{"routed_scale": 15.7, "norm": "layernorm", "optimizer": "adamw", "train_tokens": 1925000000, "dataset": "wikipedia_en"}
Below are experts of layer 4 (counted from 0) of a mixture-of-experts language model. Rows are named gate (a neuron's input weights, with its number), up (a neuron's input weights, with its number), down (a neuron's output weights, with its number) and show model dimensions 192-287. Each number is 128 + 24 x the weight over its row's rms, rounded and kept within 0 to 255.
Before each expert's rows: a language model's description of what the expert responds to. This comes from a sample of Wikipedia text that the model never trained on.

# expert 27
What it handles: Verbs and participle endings. Auxiliaries and main verbs after a subject or was, plus past-tense endings, e.g. was, would, rescheduled, endured, built.
gate0 [115 113 131 124 117 143 107 117 128 127 146 106  79 119 105 139 204  91 106 183 119 152  77  84 126 143  87 173 110 145  89 120 154 110 138 187 119 142 139 168 126 119 142 165 103  98 128 133 124 120 147 157 143 137 173  79 161 126  96 161  69 115  91 114 164 107 107 105 116  72 117 127  99 126 143 142 111 116  95 143 138 129  80 154 152 155 106 106  91 136 145 136 139 125 136  97]
up0 [110 121 125 130 147 121 139 149 140 134 117 159  88 130 107 115 109 125 144 120 141 167 113 158 153 133 130 114 109  72  84  91 128 132 125 101 157 161 120 179 142 171 123 162 132 132  83 145 141 136 117 136 130 175 132  78  92 140 100 115  98 156 112 106 169 137 102 165  90  92 130 156 138 150 150  84 122 144 128 133 162 168 128 116  77 186 126 102 136 126 121 104 125 121 166 137]
down0 [114 150 113 116 161 134  74 137 120 138 186 141 126 143 128 100 154 138 148 146 156 128 123 102 109 105 107 109  89  95 132 148 121 116 106 110 101 161 158 180 110  85  90 111 128 147 165 132 121 146 109 131 129 105  99 111 137 122  89 115 142 124 130 159 143 125 135  86 137 140  93 129 137 140 105 177  95 139 126 133 120 156 113 118 157  95 106  76 131 138  80 147 114 126 124 138]
gate1 [158 152 146 132 159 124 138 150 126 131 146 161 117 115 160 150 155 100 149 139 125 146 111  68  86 118 139  94  87 117  95  79 128 170 110 155 100 115 130 148 167 134  91  89 102 101 124 177 105 166 115 137  89 130 124 140  56 131 126  94 128 131 181 165 168  93 125 128 124 122 159 112 131 125 166 169 101 119 168  85 124 115 122 159 124 120 151 122  98 109 118 109 135 125 140 162]
up1 [ 94 135 114 149 147 111  74 112 100 142 104 104  99 124 107 111 125 149  86 117 126 185 110 132 139 137 117 147 138 133 162 152 140 143 134 102 142 122 110 115  85 114 117 146  83  71 146 155 108  97 143 154  86 106 179 165  98 130 134 138 125  68  99 144  96 140 160 139  79 139 124 133 120  82 138 161 162  90  99 157 129 137 146  74 184  99 137 112 127  83 125 162 127 140 116 134]
down1 [150 102 173 108  88 119 124 146 178  98 123  81 118 171 166 123 119 126  99  96 125 178 110 119 117  87 120 103 174  88 132 128 136 143 145 162 136 198 130 118 161 132 142 101 139 179 105 146 139 124 122 138 188 133 101 166 154 119 124 141 170 103  97 135 138 110 159 118 113 107 136 182 153 142 154 112  84 144 109 115  90 118 150 127 105 144 170 129 140 135 105 101 178 118 104 145]

# expert 7
What it handles: Plural endings, table pipes. Plural word endings (-s, -ers, -ings) in team, event and name lists, plus column pipes in sports tables, as in Championships, Kings.
gate0 [115 150  91 114 102 140 136 135 184 114 129 141 179 151 130 118  82  88 116 125 135  95  84 145  83 108 123 102  81  99 141 120 111 111 128 131 116 136 141  99 119 166 113 117 106 138 142 142 169 144 138 130 133 152 104 129 129 125 155 122 127 127 114 102 167  89 107 129 136 139 148 157 131 102 134  76 138 105 149 147 142 118 145 142  85 145 100 126 170 120 159 125 135 149 129 143]
up0 [ 99 102 157  96 131  54 173  93  89 121 118 131 127 139 133 158 180 203 119 116 111 106 155 166 133 174 115 128 133 134 182 117 133 129 104 125  95 118 162  86 114 114 115 114 120 147 130  92 111 148 101 119 155  72 160  97 154 147 141 121 134 134 155  79 124 133 160 111 109 127 137 153 154 156 110 138 147 125  86 134 111 113  89 139 141 100 136 175 127  96 128 138 135 139  69 158]
down0 [112 150 112 130 155 159 131 100  90 156  87 121 101 128 180 106 157 169 116 132 133 106  95 145 110  58 148 122 144  95 112 152 138 100 118 109  82 148  92 117 127  78 119 172 142  93  80 112 133 165 130 117 129 117 155 105  96 136  86 128 134 140 127 144 147 113 145 121 153 129 159 133 130 135  53 159 141  97 120 173 130  98 122 133 159 102 104 159 177 137 130  80 110 175 105 178]
gate1 [132 120 117 133 117 121 140 140  95 166 136 146  95 111 122 133 163 121 140 120 160 125 123 102 166 119 138 108 110 126 111 148 126  85 128 100 143 120 151  79 117 151  99 113 129 161 118 131 135 158 148 150 132 130 133 107 113 137 128 174 156 148 131 143 161 110 144 130 115 132 123 131 133 125 137  89 133 125 105 162 163 147 137 130  99 146 152  95 141 133 145 122 134 142  98 110]
up1 [112  98 123  88 141 114 168 154 156 114 114 134  83 117 127 185 130 114 115  66 155 151  78 124 151 202 102 150 133 112  79 118 124  88 111 118  71  99 158 118 169 147 110 119  88 125  93 127 151 135 138 168 156 102 162 130  96 106 154 120 106  97 137 105 163 129 150 154 143 113 121 148 138 109 132 103 180 113 161 170 145 122 133 145  91 165  96 150  85 106 131 112 102 104 153 145]
down1 [157 115 118  89 125 109 117 118 141 129 130 128 127 138 136 136  81 133 115 145 122 117 153  62 147 118  89 107 102 173  98 120 110  81  88 113 119 124 133 165 136 187 125 110 155 137 154 150  97 181  34 114  98 118 154 110 133 158 115 103 117 167 128 156 113 128 139 124 130 127 132 156  99 103 140 141  97 139 116 145 122 139  99  60 148 128 137 122 176 101 131 115  92 128 132 134]

# expert 23
What it handles: Table numbers and row starts. Numbers and line breaks starting table rows or list items, such as squad numbers, track numbers, ordinal counts like 35th.
gate0 [102 169 100 130 108 106 119 152 136 109  96 137  90 126 104 127 163 137  89 144 155 144 143 128 130 148 111 135 172 123 151 134 105 105 159 116 170 130 178 125 171 103 150 132 135 143 134 162 102 147 102  88 119 127 134 120 121 147 114 137  84  84 157 156 128 140 116 136 151 132 113 122 172 138 114 133  71 143 146 134 171 162 120 108 117 144 119 100 169  91 104 128 158 132 106 115]
up0 [108 126 132 116  72 150 125 161 146 104 124  84 121 133 114 154 138 154  62 125 135 101  94 171 138 107  81 147 171 151 167 170 138 104 144 111 177  96 163 129 162 112 158  93 117 112 136 126 106 162 125  96  94 133 134 150 165 157 120 120 117 106 155 108 115 110 163 142  92  95 119 113 118  93 118 155 130  72 117 133 162  70 144 193 127 138 143 140 147 107 145 144 103 165 150 111]
down0 [149 186 134 127 118 112 114 110 109  94  96 131  70 112 141 109 144 161  82 168 113 122 105 128 117 134 125 124 122 138 127 113 179 107  98 112 134 150 153 125 105 136 127 132 129  97 107  77 165 143 119 165 130 166 132 109 152 113  98  98 130 122 133 115 111 166 106 117 118  73 121 148 122 115 132  89 147 128 112 136 129 106 141 170 171 171 180 154 152 135 101 152 147 138 125 149]
gate1 [151 132 114 143 111 166 134 121 127 115 200 146 129 137 124 144  88 111 130 119 138 130 149 134  97 138 108 103 148 148 118 124 109  97 149  97 142 112 122 122 120 154 107 128 148 148 139 107 142 108 119 136 129  97 100  56 105 104 170 133 169  88 120 152 166 153 110 132 159 128 100 114 104 107 110  80 147 106 126 122 129 124  90 190 124 154 139  82 135 129 139 169 107 136 144 146]
up1 [135  93 136 133 131 152 168 138 159 117 147 120 135 128  88 149 123 110 124 110  98 145 143 121 104 165 126 105 140 144 170 144 132  89 109 129 120 122  76 128 131 123 106 147 125 109 121 176 144 143  89 163  83 100 104 140 105 161 135 112 116  73 125 116 139 158 108 128  96 101 133  98 141  96 144 118 155 137  85 130 136 127 129 145 138  83 122 143 114 141 155 149 117 168 114 119]
down1 [111 114 138 125 161 161 169 105 111 124 144 132 110  97 126 147  84 128 116 100 119 144 113 132 150 151 119 108 123 138 103 117 100 151 105  99 126 159 113 104 122 119 103 148 128 130 156 113  98 145  56 176 131 118 124  80 117 107 174 130 117 108  93 133 164 110 119 114 148 113 130 128 160 151 123 148 144  94 104 165 120 130 125 118  66 173 139 168 108 124 111 104  89  83  97 129]

# expert 13
What it handles: Line and paragraph starts. Line breaks and the first letter piece of a sentence's opening word, such as h, col, k, often after headings or "The".
gate0 [ 86 154 136 144  87 118 154 132 150 140  94  65 148 112 137 143 117 129 130  97 103  99 146 144 162 122 160 103 105 162 103  99 184 141 137 161 140 135 140 123 109 127 138 146 147 104 129  96 160 164 120 158 123 129  88 127 150 152 138 123 137 117 157 182 120 139 127 102 110 115 165 177 110 103  78 124 132 134 207 157  93 117 129 149 108  92 138 118 132 129 137 157 120 116 135 118]
up0 [165 135 134 110 158 123 120 172 125 136 132 157 101 121 124  95 110 133 183 157 131 131 142 156 101 121 114 139 118 103 145 146 154 134 131 104  85 131 126  92 159 127 129 137 114 104 112 147 104 146 153  87 171 101 175 119 124 130 146 124 124 146  90 114 139 136 128 183 138 130 123 130 165 126 126 131  86 111 130 101 126 149 108 132 131 157  85 119 101 154 142 121 139 132 103 135]
down0 [141 121 119 140 141 150 121 155 119  89  85 130 125 127 157 158 138 122 137 165 123 138 110 158  78 135 120 144  73 103 135 152 155 123 178 125 127 153 106  95 127  97 132  93 116 173  86 154 119 154 137 123 109 104 138 113 120 119 122 144  69 112  97 120 116 162 132 132 121 122 165 118 158 130 111 119 167 131 106 108 158  77 110 114 160 128  99 140 137 108 102 112 128 143 155 128]
gate1 [158 142 122  95 122 109  88 139 155  99 112 169 135 139 118  60  80 120 167 133 118 143 109  74 122 136 153 130 173 127 129 153 130  99 119 108 153 146 131 144 104 148 114 119 125 104  93 165 118 106 129  64 178 138 110 122 142 165 165 123 134 162 125 151 134  95 129 133 124 117 154 165 129 106 129 190 150  99 145 123 128 169 140 118 144 115 133 133 118 110  95  99 144  92 141  98]
up1 [121  99 116 101 138 134 104 128 121 107 114 146 143 130 110 167  96 117 181 147 158 119 144 136 127 103 154 112 157 103 187 107  82 122 111 163 143 153 118 125 120 133 118 126  93  98 126 141 129 129 159 142 120 162 143 103 106 141 146 109 127 139 133 180 137  96 131 163 211 108 153 159 126 160 141 145 134 159 143  75  99 166 122 128 121 108 168 176 122  89 127  90 121  92 168 124]
down1 [ 62 138 113 115 131 128 140  80 164 143 167  82  97 113 108 179 106 159 141 113  83 116 144 142 120 129 101 135 120 135 101 116 103 117 140 132 151 125  98 117 103  97 119 154 129  92  97 146 157 133 156 106 103 143 157 146  89 136 136 117 118  96 133 140 148 126 135 110 141 101 143 153 136 115 140  83 128 110 129 134 133 183 147 138  94 108  96 164 178 155 134  87 144 149 141 115]

# expert 19
What it handles: Time zones and places. UTC in infobox time-zone lines and place or time words such as County, Township, km, day, nearby, today.
gate0 [105  94 117 155 115 120 119 117 149 107 166 133 125 168 131 116 133 169 100 192 115 144 144  90  57 129  76  95  88 106 140 147 157 141 163  94 142 152 126 157 189  97  93 115 146 135 160 124 113 120 136  78 140 106  89 121 133  86 133 130 133 131 132 102 121  95 133 134  89 129 122 112 180 131 140 105 131 150 142 117 146 155 142 152 147 153 106  80 129 136 139 111  75 167 100 161]
up0 [ 87 152 129 129 127 123 134 137 115 114  92 122 147 179 106 131 144 196 145 118 155 138 133  88 132 191 178 135 174 156  91 131 146 130 112 152  96  83 141 164 131 129 129 106 122 142 161 112 147  95 145 164 108 185 100 119 160  83 123 109 146 115 111  80 109 134 108 120 146 130 116 149 139  98 165 160 143 133 148 116 139 121 143  90 138 137 164 129 139 129  92 120 161 128 102 134]
down0 [165 143 151  86 137 130 139 143 169 135 122 130  74 103 159 133 142  85 120 131 191 145 116 105 134 132 118 133 157 126 133 145 138 113 115 121  76 116 141 102 117 153 145 146 126  94 107 118 188 101 116 138 133 133 165 144 159 159  77 126 171 123 122  99 120 142 117 153 143  98 131 131 115 132 112 122 112 132 147 152 153 139 102  71 110 122  97 176 142 120 113 100 178 118 188 129]
gate1 [144  69 155 125 124 113 107 138 108 166 143 161 111 143 140 119 145 146 126 118 136 134 112 160  76 170 130  83 136 132 122 131 153 108 154 106 104 121 179 126 173 149 151 112 143 165 124 123 141 125  96 125 161 115 165 154 129 166 121 143 131 135 142  83 128 106  95  94 175  94 130 119 156  66  77 138 113 167 115 160 130 102 132 104 121  98 141 129 114 134 147  92 153 145 141 141]
up1 [131 151 129 149 147 130 106 105 103 122 132  71 111 124 124 180  96 124 120 121 156 153 130 132 132  78 129 131 142 122 123 105 140 125 101 154 147 108  98 112 119  92 132 140 155 118  99 122 140 109  98 178 115 141  92 119 125 114 159 140 144 113 105 131  92 111 138  98  79 124 151 145 104 107 137 142 118  83 136 123 119 142 147 155 146 140 111 103 123 175  67 124 153 137 146 110]
down1 [128 172  70 133 126 118 104 144 119 107 120 144 142 128 152  78  98 146 135 137 153 130 142 137 126 141  88 155  64 105 113 142 142  97 156 111 134 141 137 150 122  94 148 149 145 127 125 141 113 125 125 166  99  98  61 145 131 118 115 119 145 118 112 125 140 140 123 130 120 114 139 139 147 115 153 121 156  93 148 133 157 133 121 159 139 120 151 135 146 153 119 100 157 142 155 109]

# expert 17
What it handles: Coordinate direction letters. Compass letters and degree or second signs inside geographic coordinates, such as °N, ″, W; also dashes in tennis prize or draw lines.
gate0 [126 164 131 127 116 113 133 158 116 148 116 117 134 135 128 129 136  80 158 153 148  81 117 126 124 144  94  60 127 147 125 181 151  93  82 120  97 132  93 129  95 154 108 170 119 181  89  88 131 164 147  99 108 130 142 111 140 132 103 166 132 101 167 103  94 124 123 119 148 153 133 157 108 159 123 148 106 165 100 153 108  89 128 153  99 144 112 109 135 133 104 143 151 127 145 166]
up0 [156 153 156 143 158 139  84  99  82 164 104 153 110 121 140 127 121 142 180 139 130 118 124 201 142 148 149 118 113 151 140 101 168 104 155 145 125 149  88 112 146 123 118 126 134 130 141 118 148 139 155 100 116 105 118 100 125 156 107 124 147 102 121 165 118  85 122 138 147 161 146 167 126 115 125 133 144 103 121 181 149 140 136 136 101 106  98 105 189 137 131 151 187 160 123 150]
down0 [154 160 134 115 123 128 125 145  94 125  82 136 165 142 131 100 134 146 139 110 136 111 128 144 127 151 166 117 125 141 154 129 152 124 171 168 144 167 105 161 142 105 128 126 134  87 162  90 124  83 140 106 153 141 147 143 125 160 124  92 184 161 126 117 138 126 154 119 116 145 112 131 149 149 145 105 144 101 158 144 101 117 112 113 178 105 118 152 152 138 151 106 107 137 102 105]
gate1 [128 108 135 109 156 156 124 142 130 137  93 118 134 125 110 160 125 133 140  82 132 148 140 127  98 172 134 125 111 114 106  88 135 143 126 158 128 146 141  81 109 137  96 195 131 127 128 117 140 137 130 131 106  80 115 148 156 152  97 127 124 150 146 107 119 118 119 104 122 165 138 146 137  71 115 148 131 153 149 121 119 137 120 160 111 124 159 129 155 136 119 140 136 120 134 162]
up1 [ 85 112 136 135 165 160 124 126 153 149 146 118 158 123 147 174 116 172 162 113 129 158 109 116 161 134  87 138 171 107  94  96 138 160 144 126 132 105 130 104 112 122 127 142 121 103 109 160 136 111 142 107 138 151 112 126 139 125 148 149 150 143 136 142 111 141 139 126 139 132 131  88 121 155 215 107 143 123 114  78 137 196 126 105 130 142  90 112 139 155 120 117  94 156 122 101]
down1 [109 108 114 137 133 112 136  90 117  99 177 138 100 102 167 150 116  91 142 157 113 138 136  71 138 135  97 135 134 120 137 128 150 124 153 120 142 147 141 114  80  99 158 123 102  84 150 156 113 159 156 110 124 129 119 132 106  87  97 141 113 125 116 150 147 116 114 102 122 163 118 103 115 124 184 134 153 127 125 129 141 115 101 131  64 108 144 111 121 163 132 120 162 125 156 157]

# expert 14
What it handles: Sentence-ending punctuation. Full stops and closing punctuation ending sentences, such as ., )., ".; also == and === heading markers.
gate0 [152 120 137 110 101 127 106 158 145 118 126 124 122 117 193 130 116 115  97 117 140 154 118  67  81 110 107  99 110 116 136 107 156 124 111 120 138 128 141 144 159 133  88 121 167 145 133 110 107  99 144 166 118  81 121 139 156 155  92 113  94 132 101 122 108 132 138 109 117 132 112 160 128 115 117 127 140 160 131 120 108 105 120 142 126 106 129 166 153 141  95 116  96 104 151 166]
up0 [ 99 143 131 116 150 134 158 138 140 127 141 136 144 135 105 141 170 113 152 140 122 128 143 180 163 153 120 167 118 175 114 131 143 122 126 149 123 111 119 121 120 114 125 128 164 115 153 137 136 162 128  94 127 189 162 125 121 113 163 159 130 134 124 112 108 151 132 166 142 110 171  89 137 106 105 137 162 130 120 146 111 148  87 107 129  88 113 108 113 151 146 148 133  94  76  80]
down0 [133  84 121 125 139 110 113 119 157  78 124 127  95 111 138 109 132 110 157 110 140 120 116 152 127 127 159 149 135 150 111 160 117 158 120 131 105 163 133 127 127 147 153 109 134 102 132 131 113 196 154 127 153 131 158  97 136 144  99 124 110  99 124 138 150  90 152 147 119 130 162 143 162 138 132 123 140 145 102 167 143 140 133 135 148 149 141 136  99 118 148 122 118 134 120  85]
gate1 [176  94 141 139 117 118 150  88 123 125 111 147 155 124 117 135 164 117 132 155  91 190 152 149 155 178 159 128 141 105 121 128 138 150 106 148 146 130 141 113 204 118 125 147 113 155 109 137 120 177 117 138 151 119 103 129 108 133 130 136 128 123 102 134 128 166 115  83 150 111 159 144 138 135 138 141 146 103 124 120 153 153  96 130 144 142 135 146 150  84 100  62 113 164 147 120]
up1 [157 106 136 151 114 140 134 139 151 128 158 181 115 139 105  92 100 117 135 122 114 154 129  82 173 118 126 109 130  90 117 156 114 155 144 129 181 135 140 101  83 120 115 157 107 137 133 117 119 173 101 107 123 124 159 132 130 102 124 128 147 125 124  70 169 114 129 141 110  98 154 118 132 127 199 123 180 110 105 133 175 151 103 135 124 130  99 120 170 137 133 113 119 132 102 145]
down1 [108 156 127 171 140 148 149 114 125 112 141 134  98 178 103 171 138 137 130 167 109 129 120 104 110 140 147 121 134 121 148 155 123 124 104  96 130 183 170 111  68  55 102 106 139 155 134 102 112 151 138 128 150 120 128 144 111 120 106 113 143 118 128 118 126 149 133 140 144 163 137  99 110 114 172 144 141 143 145 158 134 162 131  99 147 142 127 115 119 104 115 114 132 110 111 108]

# expert 18
What it handles: Thai bytes and name endings. Thai-script byte pieces, plus final letters of names and words such as Băsescu, Kulkarni, and words like final, League, medalist.
gate0 [105 148 129 132 125 117 122 141 138 123 102 141 131 113 128 123 121 144 143 138  92 114  98 123 123 103 144 112 114 160  95 132 178 104  89 164 122 159 144 124 132 154 137 154 101  94 117 163  97 134 134  88 119  89 123  85 102 131 144 129  94 110 106 134 119 122 149  81 103 112 158 142 107 108 116 142  93 151 174 179 105 128 152 124 104 195  85 145 127 177 178 136 117  99  80 110]
up0 [123 141  76 138 150 135 121 138 122 122 142 126 128 112 129 152 157  88 101 149 147 171 140 107  93 180  77 129 108 131 154 174 107 116 151  99 160 140 124 142 146 109 177 136 149 107 153 133 140 134 119 114 160 157 104 112 153 149 165 138 137 105 128 130 146 110  98 127 142 139  83 109 107 133 126 127 128 120  91  83 131 145 139  77 108 132 141 149 143 153 158 158 131 108  85 128]
down0 [108 165 160 182 134 125 125 137  96  76 103 110 106 158 106 118 119 165 163 159 108 146 126 128  80 144  95 122 152 151 132 117 161 190 150 117 140 115  76 148  87 121 142 144 118  95 121 109 130  91 145 147 135 108 129  93 149 136 137 127 111  66 114  87 148 139 111 134 141 163 103 106 118 109 125 140 133 102 135 117 133 137 148 124 103 116 115  87 145 151 135 106 180 148  92  88]
gate1 [132 138 141 158  98 178 118 148 157 113 130 123 124 146 170 110 124 107  93 115 126 113  79 126 124 133  82 131 163 173 120 150 157 111 126 146 147 155 165 126 144 172 145 124 135 136 118 131 121 155 110 119 154 142 116  94 137 109 124 122 105  95 151 101  92 142 148  76 134 155  90 100  86 168 125 115 105 154 158 147 133 156 112 137 125 121 129 146 114 104 127 140 132 132 145 170]
up1 [178 161 102 115 116 163 159 140 127 120 129 149 146 120 123 123 178 153 106 155 166 106 121 117 117 170 149 114 121 135 166 140 105 117 169 151  86 122 123 151 138 118 109 131 135 153 173 103 119 114 120 107 143 113  98 129 138 124  74 118 138 132 107 143 110 118 137 139 132 112 133 121 142 150 121 127 101 157 140  97 163 155 152 145  85 108 167 111 141 180 127 127 116 151 175  90]
down1 [126 112 140 139 159 160 114 149  51 144  92 148 125 110 129 117  90 134 149 150  98 129 124  91 146 152 168  86 119 159 134 163 111 115 178 147 126 159  85 101 151 152 127 127 138 139 113 104 153 121 154 148 106 117 107 136 110 149 116 127 149 118 125 169 140 130 103  78 113 130 109 131 121 132  98 143 109 105 117 102 136 147 110 125 103 137 168  78 138 127 131 155 103 130 138 130]

# expert 2
What it handles: Word-piece after G/H. Second word pieces of names and words starting with G or g, such as g-em-stones, G-erg-ely, G-mb-H, Medi-ter-ran-ean.
gate0 [141 149  87 131 116 124 106 116 103 132 161 122  98  67 161 127 140 128 140 118 141 192 133 116  95 117 121 155 164 158  96 130 103 160 146 158 178 148 120 205 143 101 113 123 117 152 154 120 149 141 123 114 116  93 111 147 137  88 116 141  94 101 139 154 164 134 151 128 133 143 114 132 144 162 125 131 114 128 124 140 112 113 126  99 124 131 121 133 116 159  93 105 114 131 128 162]
up0 [113 122 121 124 128 122 113 147 155 132  78 101 119  85 138 117 121 135 138 129 130 127 130 129 107  86 133 169 140 132 128 121 165 159 164 103 124  81 130 143 128 113 171 152 125  91 123 122 155  86 113 191 115 109 130 183 173 124 118 137 115 183 107 172 131 115 134 105 168 174 131 165 164 118 118 142 128 106 119 102 115  94 144 133 121 130 121  80 182  93 128 154 122 130  98 106]
down0 [142 100  85 126 125 140 149 141 102 128 129  97 132 127 126 112 142 112 129 127 135 113 159 130 113 151 145 147 108 104 171 145  96 127 120 128 114 193 107 129 116 135 133 141  91 109 160 149 157 128 129 103 159 189 173 148 154 153 159 114 102 103 160 152 131  97 109 142 140 122 143 165 106 143 156 112 167 134 115 101 121 143 132 133 126 156 157 166 128 162 121 157 133 175  93 148]
gate1 [116  99 136 111 139  93  94 110 139 125 116  77 129 139  96 109 146 111 117 108 134 102 122 146  75 219  93 152 172 143 148 141 131 106 126 123 134 116 104 175 176 133 130  97 130 160 186 118 126 104  90 133 125 158 113 153 107 183 105 123 113 193 132 139 111  99 125  83 144 108 134 108 138 130 129 122 110 138 104 147 152 122 172 139 137 116  98 145 135  81 144 107 106 103 134  90]
up1 [126 160 110 138 132 124 114 102 151 130 147 130 126 105 111 136 121  91 118 103 129 146 153 118 115  94 101 134  92 118 144 130 124 112 133 115  95 166 109 148 109 130 125 137 105 119 119 132 152 134 157 108 151  81 169 150 112  81 155 127 117 150 108 145 121 146 143 145 148 130 123 122  94 102 157 115 143 148 146 131 140 129 135 154 145 118 143 108 142 151 154 116 165 117  99 115]
down1 [139  97 134 144 116  98 129 126  88 104 192  85 154 155 131 155 133 100 149 107 144  90 105 148 152 155  77 113  69  99 117  91 141 118 139 118 131 147 120 118 108 119 157 166 135 153 124 105 154 118 162 178  89 169 150 115 120 106 108 118 135 104 114  88 126 135 142 146 103 145 161 131 142 173 107 114 106  99 121 130 172 143 157 177  99 153 125 109 145 124 164 100 143 151  98 130]

# expert 0
What it handles: Sports statistics tables. Cells, pipes and stat words in sports tables and infoboxes, such as goals, points, yards, Record, Pld and zero scores.
gate0 [141 142 182 122 153 172 146 136 132 111 133 115 130 152 126 107 134 135 101 123 122 128 148 119 107 135 142 156 177 109 106 127 188 153 145 171 104 139 100  95 139 121 163 113 127 131 123 150 121  78 152 149 101 121  92 148 152 118  82 111 130 119 109 136 107 126 147 127 138 126 126  83 131 119  93  91 105 151 102 113 120 149  78 145 103 179 131  90 144 120 156 149 111 122  99 111]
up0 [145 126 132 163 154 160 120  94 116 124 147  91 123 146 129 118 126  93  85 150  93 144 166 110 103 127 110 153 151 124 135 111 155 124 169 145 131 120 116  92 149 147 137 168 114 127 119 135 111 158 131 135 178 131 126 133 134 137  90 114 126 107 124  99  79 101 143 103 134 121  70  99  80 129  82 111 120 163  87 145  84 130 113 166 111 189 148 136 147 156  99 129  58 123 116 151]
down0 [139  94 142  93 133 141 139 108 109 112 133 134 136 157 101 150 126  98 119 136 103 161 132 125 127 114 112 175 143 147  83 151 128 110 137 133 129  92 106  56 147  81 116 127  93 113 134 119  84 144 120 131 134 171 166 120 126 101 150 126 116 116  99 118  84 131 124 114 139  80 102 122 109 131 122 146  94 121 110 108 115 139  88 129  82 137 150 145 166 161  87 120 128 114 144 144]
gate1 [141 150 171 173 110 132 181 147 113 115  86 150 154 161 180 117 140 159 115 153 162 130 140 126 154 124 129  96 121 151 138 154 130 131 136 172 140 131 156 102 110 146 112 112 149 130 141 177 124 137 142 111 160 106 183 138 101 132 129 137 148 132 155 135 166 154  99 123 105 124 125 137 152 167 195  88  97 112 157  97 121 126 139 151 113 172 161 116 122  96 128 131 157 145 138 141]
up1 [ 86 146 161 150 148 112 109 163 154 132 149 107 103 130  95 153 106 115 130 113 133 151  99 184  68 117 118 143 113 123 158  95 105 126 144 135 167  80 154  95 133 140 135 103 112 153 125 165 154 137 127 143  51 103 139 130 140 109 123 137 148 107 120 116 173 139  84 115 116 139 110  95 125 121 100 121 106 141 172 108  84 137 166 138 133 154 158 169 136 147 131 163  76 109 135 121]
down1 [106 116 113 122 138 149 109 129 144 130 134 136 174 136  99 150 139 169 177 108 127 102 120 128 134 173 174 121 113 125 139 139 125 145 127 113 134 142 133 115 129 153 132 158 127 159 141 116 131  85 146 110 117 126 114 143 141 133 134 141 141 115 155 186 116 131  88 129 116  92 156 103 125 113 137 117 130 131 130 156 127 143 114 139 147 144 158 117 118 144 116 157 108  91 109 114]